config = dict(
    experts_per_token=4,
    d_shared_expert=0,
    normalize_top_k=False,
    lr_router=0.000367,
    vocab_size=32000,
    tie_embeddings=False,
    batch_tokens=[65536, 131072, 196608],
    train_tokens=1226000000,
    steps=10237,
    dataset='wikipedia_en',
)
Below are experts of layer 3 (counted from 0) of a mixture-of-experts language model. Rows are named router (the router's row for the expert), up (a neuron's input weights, with its number) and show model dimensions 560-639. Each number is 50 + 15 x the weight over its row's rms, rounded and kept within 0 to 99.
After each expert's rows: a language model's description of what the expert responds to. This comes from a sample of Wikipedia text that the model never trained on.

# expert 6
router:11 27 47 36 47 22 26 79 57 52 49 78 66 51 42 53 64 42 34 57 52 60 76 47 66 37 67 42 57 49 22 44 26 48 69 39 45 30 46 50 37 39 34 57 75 38 41 41 30 57 66 54 67 67 41 52 65 52 57 55 57 50 25 40 56 51 51 25 41 45 50 63 59 29 45 41 25 48 52 20
up0:39 49 76 56 44 68 49 70 37 37 39 32 48 75 55 52 33 60 64 46 64 42 18 57 66 65 52 55 40 53 59 61 75 53 38 80 61 69 49 53 62 56 35 50 37 25 45 44 65 53 56 59 37 56 58 19 48 88 36 27 37 53 53 69 44 77 14 36 82 00 66 55 41 38 55 32 70 40 45 19
It responds to: Adjectives and nouns right after a determiner, especially superlatives and ordinals or name parts such as first, largest, original, entire, United, University.

# expert 26
router:64 47 56 56 67 52 57 55 40 34 41 51 53 56 43 46 51 58 56 55 51 54 58 44 59 54 53 45 48 42 85 66 64 58 68 46 50 56 35 57 56 54 59 44 53 68 28 54 74 41 65 38 51 54 65 47 35 61 66 39 83 21 56 65 72 44 65 49 38 30 57 35 50 19 51 61 50 50 49 66
up0:50 68 85 55 33 49 51 28 78 37 54 64 72 73 53 62 53 18 67 37 58 57 48 31 51 54 58 65 40 58 31 62 52 39 63 65 66 60 55 61 60 67 36 33 54 18 61 44 58 39 39 56 37 46 77 62 43 45 48 35 73 49 74 40 24 50 45 59 52 54 33 38 38 54 59 34 65 22 61 65
It responds to: Country, city and state names after of, in, or and, such as China, Japan, Maryland, plus mid-word pieces like but-ter.

# expert 57
router:77 54 56 60 31 54 43 45 60 73 46 57 52 39 61 46 66 54 39 68 26 67 74 47 56 60 59 24 42 42 57 29 63 37 66 32 87 30 36 38 67 48 51 45 86 52 68 36 39 61 64 43 51 44 66 49 68 61 41 51 44 60 38 15 55 52 39 61 72 61 58 52 75 47 38 37 48 73 53 59
up0:72 85 83 45 46 53 35 39 55 72 46 56 73 63 71 42 51 54 51 36 30 62 39 69 99 47 49 49 74 74 34 39 38 35 37 49 47 40 39 46 33 00 34 48 62 77 56 37 53 75 56 61 34 58 46 45 49 58 35 43 56 57 73 42 44 49 54 57 57 66 27 55 56 55 48 49 55 60 39 49
It responds to: Past participles and suffixes following a noun in prose, such as driven by, disputed by, passed, -based, -able, -ial.

# expert 18
router:34 63 40 50 51 41 51 64 63 57 42 76 43 35 69 30 74 59 20 64 67 36 47 29 53 56 44 60 49 47 34 52 56 67 46 72 26 29 25 50 52 32 40 50 40 33 64 57 33 47 37 50 68 76 61 70 75 68 54 64 18 63 19 40 46 61 22 65 84 56 23 57 72 57 57 36 35 25 61 43
up0:21 58 81 41 61 65 58 64 51 47 52 36 54 55 31 60 59 54 31 51 60 41 51 65 48 56 60 35 30 11 50 51 71 24 30 48 49 53 68 39 58 63 34 41 36 57 33 55 54 56 59 59 70 47 54 54 46 29 44 55 58 43 41 80 62 56 53 56 64 20 49 58 33 46 52 38 60 43 55 71
It responds to: Prepositions starting a phrase before an article or possessive, such as in, of, to, during, despite, via, and the word piece "for" in foremast.

# expert 58
router:63 26 25 28 46 09 64 41 55 71 66 57 28 49 48 53 39 56 27 27 77 48 55 30 80 80 50 40 32 38 40 38 44 25 45 34 40 81 25 12 39 53 42 51 21 43 36 61 44 74 24 46 33 65 37 77 63 70 56 35 49 47 69 54 52 35 50 57 33 51 20 58 67 60 40 33 48 25 53 74
up0:42 47 57 20 48 50 38 62 42 29 75 74 38 69 42 34 44 42 31 62 72 52 44 36 46 47 57 40 88 43 28 86 32 45 47 44 65 49 54 45 73 50 57 40 63 48 42 54 70 47 61 47 45 09 26 34 34 48 49 41 63 69 53 37 69 58 48 37 51 44 70 45 70 68 71 29 38 45 70 58
It responds to: The -ly adverb suffix (oddly, surely, negatively) and prepositions or conjunctions after verbs in prose, such as by, to, as, with.

# expert 36
router:57 46 36 43 43 35 59 44 27 52 43 28 65 53 35 33 45 58 44 55 45 50 55 80 50 55 42 52 49 33 27 36 52 51 47 63 33 52 50 25 13 70 41 64 41 52 51 54 42 52 26 54 55 26 07 75 68 69 66 52 52 55 59 44 63 54 87 64 37 54 79 34 32 41 44 52 75 33 28 32
up0:09 25 30 52 58 70 69 44 82 24 44 25 55 44 68 44 62 57 32 55 37 62 62 76 34 26 40 33 41 66 75 47 40 41 59 34 44 53 61 36 64 71 43 56 51 40 69 75 79 52 51 53 48 73 52 37 56 86 72 75 54 47 54 81 63 43 28 43 42 56 77 51 63 32 34 75 39 58 47 42
It responds to: Auxiliary and copular verbs after a subject pronoun or relative, such as was, is, be, were, been, being, had, has.

# expert 38
router:22 62 47 48 56 24 44 28 67 34 46 39 37 41 17 25 63 66 63 52 51 44 43 66 63 30 39 67 47 48 55 54 63 73 60 54 26 41 33 58 57 65 52 47 59 67 45 58 70 52 69 55 62 35 60 69 38 29 65 60 67 45 66 32 42 71 52 47 47 66 41 53 63 35 66 76 61 51 48 28
up0:51 54 47 22 60 32 41 48 60 57 30 58 86 32 50 21 83 62 44 35 71 44 39 80 74 49 23 78 64 56 49 35 49 22 69 61 30 46 42 44 42 53 53 54 53 47 84 47 33 55 69 64 56 52 45 65 50 43 66 51 52 31 52 40 47 50 57 48 62 55 76 51 45 57 43 49 30 52 26 32
It responds to: Pieces of Japanese, Thai or IPA text, country codes like ITA and CZE in sports tables, and foreign name fragments.

# expert 21
router:44 22 68 57 42 57 49 37 38 35 48 44 65 50 36 49 49 53 53 43 55 32 56 60 39 62 35 43 36 09 70 47 58 40 51 67 64 61 72 56 34 72 53 45 35 64 33 44 59 48 66 49 20 35 40 51 64 57 40 44 49 42 56 18 29 31 65 80 44 80 36 30 65 68 61 37 56 57 27 61
up0:43 48 91 55 48 58 68 38 55 63 41 72 68 63 36 59 33 45 40 29 75 48 64 51 53 58 36 44 33 44 33 39 68 56 50 50 48 54 33 56 67 29 49 59 34 38 51 74 75 63 23 52 56 34 33 40 55 36 35 61 65 40 63 53 33 67 78 28 45 42 65 25 54 47 24 61 48 77 22 42
It responds to: Column headers and cells in results tables, such as Scorers, Votes, %, Pts, advance, zeros; also plural nouns like dollars, activities.

# expert 50
router:58 57 60 52 34 45 35 13 54 33 47 58 51 54 37 55 47 64 50 36 59 38 66 77 51 40 59 47 58 42 74 45 61 51 55 49 53 42 52 69 47 40 53 53 81 56 49 47 29 48 70 60 59 52 79 51 46 45 60 66 83 80 79 18 53 66 54 57 43 60 31 59 49 48 51 61 62 56 53 52
up0:66 58 34 26 58 45 35 28 42 49 62 72 55 32 46 46 60 43 32 51 65 39 55 52 30 71 59 47 24 75 40 79 43 61 48 62 77 27 43 29 93 29 60 48 43 32 47 21 49 33 52 49 59 25 47 29 57 48 59 47 29 52 38 66 74 60 26 52 25 28 48 45 53 74 72 55 34 48 55 48
It responds to: Single capital letters and pieces of all-caps acronyms or codes, such as DDZ, LAO, SAFE, CPC, often in tables.

# expert 31
router:41 77 48 39 70 51 72 42 61 67 48 47 61 46 41 42 48 42 51 45 56 58 49 45 53 75 65 37 28 61 37 41 30 46 61 46 44 60 58 34 25 64 52 51 51 51 47 52 68 69 71 24 58 60 54 24 31 34 33 49 56 45 36 69 36 67 66 23 51 30 20 44 63 58 44 32 43 60 30 57
up0:31 49 34 57 28 86 54 37 28 31 52 43 56 48 31 81 32 76 68 56 52 53 49 21 37 45 43 56 51 75 36 69 55 40 89 58 42 47 48 20 48 77 53 44 54 48 20 51 81 59 56 44 29 35 35 63 21 76 54 51 74 33 36 54 40 65 37 63 58 64 48 21 59 48 66 38 95 45 46 22
It responds to: Line breaks that end a paragraph or stand before a section heading or table, plus sentence openers like There, Many, They.

# expert 47
router:55 53 54 40 48 38 51 58 52 55 50 44 67 67 46 82 25 65 70 75 64 52 26 59 61 38 53 68 51 38 61 58 59 25 46 58 49 48 35 49 40 41 36 42 59 43 30 49 35 81 55 28 27 45 41 39 48 66 33 71 62 73 44 51 34 51 50 63 49 56 69 59 28 67 65 38 49 69 74 36
up0:44 48 57 49 65 84 70 43 45 45 36 28 60 25 46 47 34 32 45 39 60 39 49 27 53 59 46 44 36 51 51 77 52 36 48 60 54 51 70 50 43 51 40 24 49 62 33 33 01 24 42 48 77 26 66 14 67 37 42 54 36 31 90 85 50 52 53 70 57 45 37 45 37 61 62 67 48 43 60 39
It responds to: Occupation nouns after nationality in biographies and name lists, such as politician, footballer, actress, singer, model, plus squad positions DF, FW.

# expert 35
router:64 36 41 41 63 35 60 32 45 22 53 78 82 57 72 65 54 49 30 60 62 28 50 46 24 47 60 70 52 51 69 31 39 70 15 61 47 45 64 62 41 25 36 47 22 40 49 23 61 64 54 27 62 43 31 41 51 78 37 67 67 64 46 40 28 61 56 58 53 45 56 46 49 80 36 59 58 41 59 66
up0:24 40 45 37 35 59 45 43 09 47 73 49 30 55 47 71 45 37 26 54 21 33 39 55 62 42 53 66 83 59 36 57 57 47 43 68 52 51 49 58 68 66 63 50 41 50 22 59 57 48 45 75 61 60 79 35 43 33 71 59 52 45 38 71 51 55 75 69 29 38 52 62 61 64 30 32 46 45 64 62
It responds to: Infobox field words like Best, Length, Height, Goals, unit m after distances, and pieces inside names like O|asi|s, G|ita.

# expert 40
router:60 53 57 36 54 55 62 45 23 43 45 48 64 42 55 41 43 44 64 33 57 49 24 66 17 54 54 55 35 51 50 70 55 44 71 23 41 49 46 58 59 41 56 62 52 36 44 48 32 35 49 63 50 39 52 63 51 41 53 78 68 43 42 71 57 46 54 29 69 29 76 50 25 41 65 54 69 38 45 63
up0:66 50 36 34 52 45 51 27 57 16 63 50 51 66 65 57 74 67 46 64 56 46 41 30 54 75 50 77 92 39 52 41 49 49 35 45 19 45 53 66 75 61 51 65 61 51 47 58 54 57 59 49 64 61 40 65 10 58 54 33 41 59 57 55 34 56 44 54 69 38 48 93 37 76 51 49 74 15 34 65
It responds to: Blank spaces in table cells and inside foreign or non-Latin names, such as Korean or Thai text, plus mid-name pieces like Del-ia.

# expert 5
router:59 36 60 13 68 65 34 25 54 56 88 37 33 46 34 55 53 41 55 44 51 30 33 35 39 62 43 49 80 22 67 59 41 65 26 59 55 68 89 48 77 41 21 58 42 70 51 68 30 58 27 50 61 59 26 41 47 39 29 51 34 61 45 16 57 54 43 55 38 34 82 55 60 55 43 64 52 54 18 34
up0:36 78 43 38 42 64 37 46 00 49 49 27 23 67 50 46 38 28 53 47 50 48 43 73 24 56 30 32 33 82 56 56 56 26 54 76 29 39 61 68 50 70 10 34 69 73 40 37 40 66 41 52 41 18 20 76 42 50 32 60 37 51 63 50 40 30 54 49 52 40 56 29 47 49 54 80 69 30 49 72
It responds to: The pipe opening a new table row after a line break, as in sports results, election tables, climate and asteroid lists; also awarded, Died.

# expert 19
router:41 53 70 73 54 59 35 18 62 47 47 41 60 56 16 55 62 40 62 31 38 40 36 54 67 47 53 56 52 32 59 70 44 26 41 44 64 47 51 79 40 26 48 44 56 75 28 62 57 52 66 41 54 20 62 44 25 53 46 40 65 40 57 49 42 33 47 60 50 64 41 66 45 40 69 56 44 64 47 00
up0:54 42 73 30 42 58 24 43 48 51 68 29 64 44 29 47 42 52 43 72 64 58 41 61 55 32 47 52 46 44 50 39 61 81 44 61 92 70 40 64 28 62 59 37 59 31 50 34 35 42 49 71 47 39 40 34 53 58 38 76 50 25 52 76 45 34 47 51 55 48 52 27 40 58 68 11 46 49 59 40
It responds to: Word pieces right after an initial capital letter in proper names, such as W-aco, W-agan-tall, F-rigg, plus abbreviation dots as in U.S. and a.k.a.

# expert 37
router:31 58 49 78 56 32 45 76 24 71 28 56 36 45 42 35 45 68 74 36 31 33 59 16 40 42 71 39 45 47 60 52 37 58 50 50 31 49 37 27 20 17 43 45 22 36 40 64 34 21 54 48 47 78 50 55 43 68 55 50 40 60 50 74 48 38 63 62 29 31 23 47 73 76 58 70 46 47 72 43
up0:48 57 45 34 25 60 34 48 58 32 71 52 21 40 46 38 60 32 27 36 30 54 47 43 23 73 77 29 29 41 23 73 25 77 60 55 99 60 64 48 29 36 91 23 69 18 36 47 40 60 44 52 56 53 46 36 51 15 48 67 48 73 18 40 34 48 54 38 38 63 57 45 45 24 24 48 26 42 57 52
It responds to: Month names in dates after in, on or a day number, such as In July 2011, on September 1, 24 February 2023.

# expert 29
router:72 61 57 51 69 62 43 76 79 24 46 70 72 74 40 64 40 49 41 50 62 31 47 40 82 35 46 23 47 50 52 65 44 51 67 51 47 49 59 63 59 56 47 27 24 33 22 40 64 33 31 17 45 76 16 59 48 56 52 71 45 40 51 35 35 60 39 54 67 20 74 33 64 25 69 65 52 42 64 60
up0:33 56 37 60 12 67 33 33 50 45 74 54 46 40 63 62 54 62 44 27 64 77 41 57 55 35 72 22 74 14 58 46 44 44 41 41 43 49 15 54 30 55 62 44 27 41 46 49 52 65 45 48 53 63 63 62 62 32 43 48 45 40 84 67 37 63 50 40 47 57 60 77 65 41 64 56 55 28 36 63
It responds to: Years and number pieces in lists, tables and date ranges, such as Completed: 1830, 1954–1955, vote counts and ISBN digits.

# expert 61
router:13 42 66 32 43 61 46 38 20 57 40 56 28 45 76 37 76 46 67 42 63 39 34 37 36 46 64 31 76 53 49 49 67 56 59 49 39 36 51 41 38 43 47 35 60 25 39 38 49 69 33 69 37 54 35 75 63 79 48 53 08 73 34 42 52 51 49 08 72 38 58 35 74 82 50 43 35 22 58 60
up0:33 57 50 69 32 71 61 46 36 56 62 16 44 66 47 54 36 53 55 36 55 58 71 53 47 47 29 56 52 49 49 64 82 54 49 40 66 51 77 66 63 18 44 64 77 49 66 61 42 60 21 35 32 49 39 62 85 51 35 61 54 38 59 38 54 64 38 58 40 72 71 10 45 50 47 47 46 56 49 28
It responds to: Prepositions like to, for, over, via, against, plus spaced dashes and colons; also word pieces after a single capital, such as M-obb.

# expert 63
router:24 31 36 55 79 32 69 74 15 52 55 39 51 55 52 46 41 27 46 72 30 57 54 24 22 28 45 42 62 59 59 53 51 79 37 82 23 57 66 54 49 15 49 47 37 47 47 61 62 38 48 54 61 77 48 62 73 62 41 45 26 43 29 29 53 53 55 51 32 40 45 41 72 56 51 42 52 37 66 50
up0:43 22 64 45 73 22 58 47 37 62 44 47 40 39 29 31 54 48 47 71 60 63 76 59 50 28 57 50 41 45 74 56 18 35 22 70 30 45 32 48 25 39 61 55 27 28 54 48 61 51 45 78 52 44 20 52 34 50 45 59 42 59 64 58 56 47 51 26 45 79 44 21 47 61 31 56 54 48 38 39
It responds to: Stray byte tokens inside Mongolian, Burmese, Khmer or Greek script, and place names after "the" or "in", such as York, Texas, Virginia.

# expert 11
router:58 18 68 51 59 72 35 18 43 28 42 35 43 55 48 73 70 76 59 63 35 30 60 55 46 52 43 72 48 43 78 47 51 64 34 47 45 65 56 52 59 55 34 32 46 43 41 44 62 62 77 57 57 59 40 48 40 38 55 62 52 23 42 78 53 52 30 62 58 44 14 53 61 56 37 30 68 49 69 62
up0:48 54 40 81 24 68 44 23 39 52 08 50 36 53 61 52 28 90 75 26 37 35 41 68 73 52 54 39 35 33 40 44 73 42 28 42 23 44 72 77 56 94 15 69 57 64 39 13 60 47 39 40 58 41 36 63 52 49 48 48 41 64 48 23 35 44 80 48 62 39 34 58 43 67 42 36 52 53 43 42
It responds to: Word pieces inside foreign or rare names, especially s after T or Ar, as in T|s|itsipas, Ar|s|enije, P|ucci|nia.

# expert 20
router:46 56 41 36 41 34 27 57 61 37 32 37 51 21 50 61 70 68 84 36 59 38 66 53 65 26 60 47 56 82 80 61 34 58 60 54 38 72 22 09 58 49 48 30 48 41 56 58 30 50 63 41 44 73 66 69 58 32 38 64 41 70 57 21 32 65 43 48 62 54 55 55 46 51 50 70 32 44 72 47
up0:26 50 61 59 08 51 41 54 56 59 41 62 82 45 72 54 42 48 44 22 32 46 23 57 76 33 54 46 38 35 77 39 26 52 72 50 90 54 73 68 63 66 63 54 45 76 38 48 69 50 47 15 60 38 89 42 57 35 45 76 44 74 50 33 40 65 56 63 67 36 64 74 43 47 46 50 67 43 62 19
It responds to: Periods ending sentences or abbreviations like D.C. and C.D., plus some commas and clause connectives such as but, since, until.

# expert 9
router:57 61 29 64 43 50 61 56 67 57 45 47 60 37 41 62 42 48 42 59 31 55 36 62 60 43 45 38 20 41 38 57 45 29 43 66 52 49 84 50 69 66 46 52 68 34 80 36 30 59 66 38 45 44 56 60 48 52 38 76 44 78 73 40 61 54 54 69 65 56 50 65 43 70 35 32 43 80 58 51
up0:43 66 51 37 53 54 46 66 49 41 63 43 34 16 56 53 49 55 37 60 40 16 38 59 38 60 64 89 49 69 47 59 54 42 48 40 40 56 56 40 74 40 61 77 57 89 45 66 74 53 28 43 62 35 13 66 49 36 49 50 31 70 59 61 48 26 59 34 37 53 16 64 56 53 58 44 80 44 53 72
It responds to: Nouns ending infobox field labels or headings, such as information, website, career, footballer, politician, often right before a colon.

# expert 43
router:27 23 49 92 45 29 24 52 51 37 20 29 49 56 59 61 65 50 74 80 64 41 65 35 49 35 88 67 53 53 47 83 48 69 43 54 51 51 54 62 65 58 38 27 29 45 47 40 48 27 40 68 51 41 57 48 56 35 61 34 57 55 48 47 41 39 69 21 74 42 65 85 66 50 21 58 44 42 65 59
up0:77 53 50 72 40 71 47 46 73 27 30 39 42 35 68 57 68 76 61 48 49 29 48 52 74 47 74 62 43 53 59 21 66 34 45 35 32 60 45 49 76 47 61 28 40 07 62 52 60 57 60 41 34 40 66 74 07 60 40 38 50 47 19 49 42 33 39 40 40 37 22 37 60 74 65 46 69 66 23 54
It responds to: Hyphens and slashes joining compound words and names, such as Saint-Nazaire, Pre-Columbian, radar-equipped, Semi-finals, al-Razi.

# expert 62
router:49 43 37 36 23 61 56 51 41 33 47 24 49 25 72 58 66 54 29 62 42 39 66 31 41 57 57 48 68 69 07 42 78 51 25 21 50 70 91 48 26 59 30 70 53 72 49 45 46 30 47 41 59 59 36 73 44 81 55 57 24 46 77 61 36 43 51 59 44 56 54 49 55 60 48 43 68 36 40 30
up0:51 58 46 34 74 51 59 68 27 47 50 39 47 49 70 69 43 47 22 62 52 52 42 46 36 83 51 34 73 46 26 55 51 59 40 33 28 73 81 51 75 69 65 31 54 37 56 38 60 31 74 45 34 42 40 50 31 66 55 45 53 33 54 55 50 64 71 59 42 46 64 51 49 42 76 31 47 70 38 43
It responds to: The preposition in, through or around after verbs, and day-number commas in dates like October 22, 2021.

# expert 15
router:47 51 28 52 31 38 58 37 52 46 59 57 32 46 31 48 52 53 56 49 46 48 44 68 68 59 35 46 46 31 42 39 51 33 61 25 23 07 38 45 38 66 62 52 43 49 56 51 50 89 56 63 63 23 80 50 58 60 55 48 62 54 65 45 49 32 67 41 63 60 69 46 58 58 71 45 42 62 66 41
up0:64 34 46 66 65 72 64 57 26 51 53 43 69 32 45 50 53 63 35 50 39 29 42 27 51 37 37 31 54 59 32 52 66 40 41 43 37 38 20 59 30 45 55 41 71 57 79 77 78 42 72 46 39 39 49 61 34 38 66 51 52 46 51 61 38 50 57 38 63 52 56 60 61 36 47 36 54 27 58 76
It responds to: Main verbs and their word pieces right after a subject or "to" in narrative prose, such as won, wrote, tell, offers, appears.

# expert 4
router:50 73 79 62 34 48 44 55 53 49 43 44 70 63 57 72 63 54 43 49 51 60 43 72 52 34 64 42 58 46 44 33 36 25 72 47 58 28 26 64 42 63 24 51 62 20 50 55 57 42 61 41 52 49 45 15 77 61 44 40 59 43 24 50 40 46 47 38 46 42 38 55 40 49 47 30 43 54 55 39
up0:58 50 54 59 70 55 60 43 38 53 35 60 48 40 27 43 36 34 59 76 59 54 55 56 49 25 36 53 44 36 57 46 58 60 66 85 09 50 39 51 34 53 48 45 47 48 61 55 46 53 57 58 82 59 52 50 50 53 54 57 56 38 46 58 55 50 56 65 23 62 42 52 59 24 54 56 50 54 38 48
It responds to: Numeric values and short tokens inside wiki tables and score lists, such as 6.4, 1–1, 50C, plus scattered word pieces like "born".

# expert 0
router:49 60 80 53 61 66 44 62 72 64 51 64 52 64 36 35 61 47 57 49 46 59 54 46 64 47 42 34 57 37 53 34 38 50 50 27 45 51 43 64 52 54 52 41 50 55 56 45 52 75 56 41 35 35 47 56 71 39 41 38 77 30 42 50 47 47 53 60 46 53 65 44 51 37 50 44 46 46 28 61
up0:56 55 39 58 43 51 80 52 43 36 18 62 30 45 46 32 30 43 61 24 37 32 46 55 40 50 44 51 49 51 47 54 50 63 40 35 21 53 45 39 65 47 37 35 49 61 36 46 48 56 60 41 36 45 56 24 53 58 47 31 47 76 44 46 51 76 60 41 70 43 43 43 77 61 57 42 66 53 48 52
It responds to: First pieces of proper names and words after "the" or a quote, such as Mike, Mc, Tony, San, Mount, and "=" heading marks.

# expert 12
router:49 85 31 35 56 28 22 67 04 66 63 25 66 49 56 67 50 53 48 64 32 45 34 64 58 29 68 85 41 70 24 50 43 69 60 74 28 46 61 51 66 73 47 47 43 68 65 69 30 42 42 58 60 62 28 48 21 47 17 69 65 30 33 82 56 18 53 59 59 38 62 47 68 55 48 56 68 15 36 34
up0:52 70 45 51 67 48 63 55 43 49 40 56 50 60 59 75 44 33 66 63 34 28 43 20 65 41 29 44 51 64 67 84 40 43 44 84 38 99 67 47 23 37 36 59 58 36 42 53 68 38 62 36 46 55 61 34 78 62 61 44 35 42 66 53 33 42 43 62 76 51 59 65 30 71 25 50 56 36 63 57
It responds to: Line-initial hyphen bullets in infobox-style lists and numbered items like 3., plus auxiliaries was, had, were after who or which.

# expert 32
router:55 52 29 68 36 52 46 60 68 52 42 52 52 68 98 52 40 52 41 59 56 53 57 67 70 33 40 55 51 44 34 40 65 49 50 54 45 78 60 63 71 49 53 55 98 37 78 54 40 64 72 56 36 28 57 47 38 14 59 36 39 72 77 40 32 49 57 40 51 53 50 69 68 39 33 19 38 81 41 74
up0:60 64 42 81 53 44 36 63 67 43 69 39 40 66 47 52 59 30 48 35 60 22 45 38 55 52 16 38 78 38 37 29 40 44 30 50 78 72 55 54 49 62 86 44 65 72 64 31 62 47 47 62 59 79 63 29 55 42 47 76 43 48 31 58 57 77 71 50 56 33 64 32 45 54 31 47 67 24 47 46
It responds to: Heads completing multiword names or compounds, such as Award, Association, Records, system, season, and plural s endings.

# expert 27
router:58 59 50 64 51 33 57 55 45 55 57 41 42 56 48 36 58 85 59 47 27 57 53 27 48 41 54 49 42 41 46 33 61 60 74 33 54 45 47 37 42 09 75 40 32 51 45 42 74 12 42 52 41 44 83 63 47 50 45 66 64 47 44 53 38 56 84 36 31 65 13 33 63 67 52 59 41 40 74 37
up0:46 42 42 51 77 48 65 66 47 28 49 59 71 32 57 25 65 50 30 60 57 87 62 80 34 35 46 43 36 70 42 91 49 30 21 45 43 62 48 42 65 45 54 58 09 60 50 43 45 63 32 48 43 44 46 33 58 59 51 46 43 66 46 60 57 23 35 62 66 17 48 51 22 37 46 65 28 63 54 80
It responds to: Gerunds, nouns and articles right after prepositions or conjunctions in prose, such as for research, before fully capturing, with the remaining.

# expert 44
router:47 53 75 46 61 63 50 59 58 66 50 66 44 47 26 30 52 47 47 53 34 61 57 58 58 51 31 31 56 36 57 24 43 50 43 40 67 45 37 66 55 53 56 46 43 53 55 38 50 64 52 33 35 29 51 63 61 50 43 42 60 38 34 49 45 40 49 58 39 48 54 45 39 21 71 37 52 46 26 64
up0:40 53 39 74 44 58 60 30 25 61 64 59 72 36 43 22 51 50 94 26 56 50 64 52 59 25 72 63 15 41 52 51 90 57 88 39 36 35 79 57 48 28 62 58 40 21 44 52 63 43 21 47 45 63 45 52 64 38 65 61 62 78 64 46 62 52 55 35 39 20 33 43 54 42 60 43 51 20 36 57
It responds to: First tokens of lines, headings, infobox fields or table cells, such as There, See also, Species, Cable.

# expert 10
router:59 76 73 52 52 52 43 33 32 70 43 61 73 38 36 43 57 38 59 79 38 33 48 23 73 63 54 25 63 75 61 68 49 59 41 68 26 52 31 34 35 57 63 43 58 49 48 68 58 35 55 34 71 55 56 74 51 36 46 63 29 64 62 48 70 23 48 30 39 55 57 54 40 54 62 70 50 34 77 34
up0:40 45 24 60 34 47 71 48 38 60 56 40 45 58 77 20 63 46 62 56 52 58 45 71 56 52 37 29 76 63 40 68 16 89 62 37 44 50 59 53 48 19 60 60 50 61 75 56 59 69 56 66 29 57 51 73 50 64 57 46 36 37 60 59 44 08 63 43 60 34 39 77 54 40 45 22 51 23 53 43
It responds to: Semicolons ending items in inline lists, such as result runs, career highlights, and pronunciation notes, such as "2;", "(m. 2006;".

# expert 28
router:43 51 62 47 47 43 56 73 49 76 57 61 25 56 56 54 33 43 47 40 49 69 34 61 65 45 70 58 56 53 62 44 43 54 67 53 67 48 61 50 41 66 54 61 91 49 39 33 24 48 44 50 62 27 46 55 65 48 54 31 48 52 60 45 51 67 55 40 55 47 58 52 67 16 55 29 60 84 63 26
up0:55 40 64 46 96 64 29 73 68 43 54 43 26 23 36 53 34 38 38 55 53 53 92 41 28 48 45 54 46 47 62 78 56 50 34 23 60 40 43 44 51 52 66 68 54 27 39 54 40 57 42 50 45 75 21 33 48 48 44 61 31 20 17 48 67 56 52 27 50 29 58 36 35 25 66 40 39 36 69 72
It responds to: Final suffix pieces of names and plural nouns, such as -os, -ets, -ov, -ers, -idae, -nia, -ić, often in surnames or taxa.

# expert 25
router:22 25 35 76 64 56 27 49 39 29 60 17 32 66 72 59 75 58 65 50 54 63 33 58 50 50 52 61 61 51 70 58 45 61 59 76 43 69 53 39 33 65 56 68 75 57 38 40 46 41 47 52 66 41 50 06 75 41 82 34 49 41 56 42 23 47 43 58 43 46 26 76 51 31 66 62 34 68 57 59
up0:30 40 35 59 63 21 38 57 59 36 50 42 29 59 40 71 64 39 74 67 32 58 53 58 52 45 37 54 47 65 47 81 60 33 32 22 49 84 45 40 43 78 44 25 29 54 73 46 27 50 60 16 30 57 70 69 37 76 73 68 25 63 68 56 66 53 36 60 45 62 58 30 50 47 23 49 42 73 82 68
It responds to: The s or apostrophe of possessives and contractions, such as Elvis'-s, Women'-s, I'-ll, plus its, own, his and Thai script bytes.

# expert 13
router:72 38 38 82 47 50 61 65 54 53 25 47 25 55 28 41 48 52 56 34 50 55 43 47 34 64 43 54 44 52 13 60 36 58 88 31 72 43 55 31 77 54 40 54 52 74 59 64 58 49 34 39 41 51 51 57 41 48 52 38 68 29 84 63 42 41 52 48 47 62 85 43 38 28 72 65 51 77 45 51
up0:66 39 29 11 33 52 59 79 75 62 47 54 61 62 43 53 52 37 43 58 52 51 45 36 48 56 53 81 56 50 26 75 39 42 37 31 51 38 50 33 56 42 38 58 67 42 70 54 61 43 62 47 57 53 53 41 44 33 66 31 76 61 69 36 50 49 61 41 41 47 63 67 50 12 37 54 61 25 64 75
It responds to: Word pieces inside foreign names and rare words, such as Men-shev-ik, Men-én-dez, Frey-ling-hausen, plus Japanese byte fragments and country codes like SWE, FRA.

# expert 59
router:65 53 30 76 67 55 41 81 67 23 47 28 34 55 58 57 41 28 49 48 67 37 50 57 47 62 47 57 73 82 43 43 44 42 42 54 56 51 22 72 67 51 71 38 51 77 31 50 48 62 59 59 76 54 54 31 51 55 48 64 37 61 42 92 28 49 38 50 45 33 64 42 22 12 55 26 33 54 48 47
up0:64 44 63 50 48 38 39 63 29 41 67 34 47 57 24 42 40 71 50 63 18 22 84 41 30 67 37 43 49 27 27 63 69 48 68 56 55 51 38 67 81 85 32 56 48 34 49 30 56 53 48 39 54 46 37 54 44 61 36 24 48 23 28 56 28 52 28 50 27 07 46 35 29 53 48 65 56 29 46 48
It responds to: Opening parentheses, quote marks and brackets before text, and apostrophes in contractions within quoted speech, like it's, that's, she'll.

# expert 53
router:40 44 52 60 56 60 47 29 51 47 51 52 52 55 55 62 29 21 49 48 28 43 57 61 64 65 44 59 31 31 39 45 43 53 37 11 54 67 63 75 65 66 31 57 84 55 46 39 80 30 49 51 39 39 47 36 42 67 66 23 98 40 56 31 68 49 46 54 37 35 28 70 50 24 34 45 25 70 60 53
up0:62 44 87 34 48 49 54 63 50 74 74 25 77 63 57 61 60 29 74 56 58 63 63 57 51 57 70 38 70 97 37 53 57 63 45 74 44 32 65 37 54 41 63 53 48 40 58 59 23 36 45 39 61 67 49 25 71 42 89 34 24 45 49 52 36 58 53 36 56 66 58 19 54 67 36 50 35 45 52 56
It responds to: Second or final word of institution, team and place names, such as High School, Red Horse Racing, Mount Lemmon, Coordinates.

# expert 39
router:71 57 45 84 71 35 75 46 48 33 43 53 29 56 58 60 11 54 58 57 68 67 59 46 31 53 67 71 34 58 83 46 51 52 53 66 55 49 52 21 36 46 48 55 32 59 40 35 54 49 61 67 28 70 55 50 39 39 42 80 77 48 63 55 84 72 61 52 54 47 58 42 78 47 36 67 60 59 36 50
up0:44 37 71 53 69 59 39 35 27 55 89 42 44 51 28 61 49 52 65 54 60 55 50 39 39 73 47 53 35 31 33 26 47 61 54 35 32 39 77 44 54 60 74 41 48 47 67 37 51 33 46 40 80 39 47 15 40 41 45 52 50 18 35 61 54 34 39 52 28 47 57 50 46 55 45 50 47 63 56 41
It responds to: Pieces after San, Kir and similar name starts, "as well", Preceded/Succeeded by, match scores like 1–1, and small table numbers.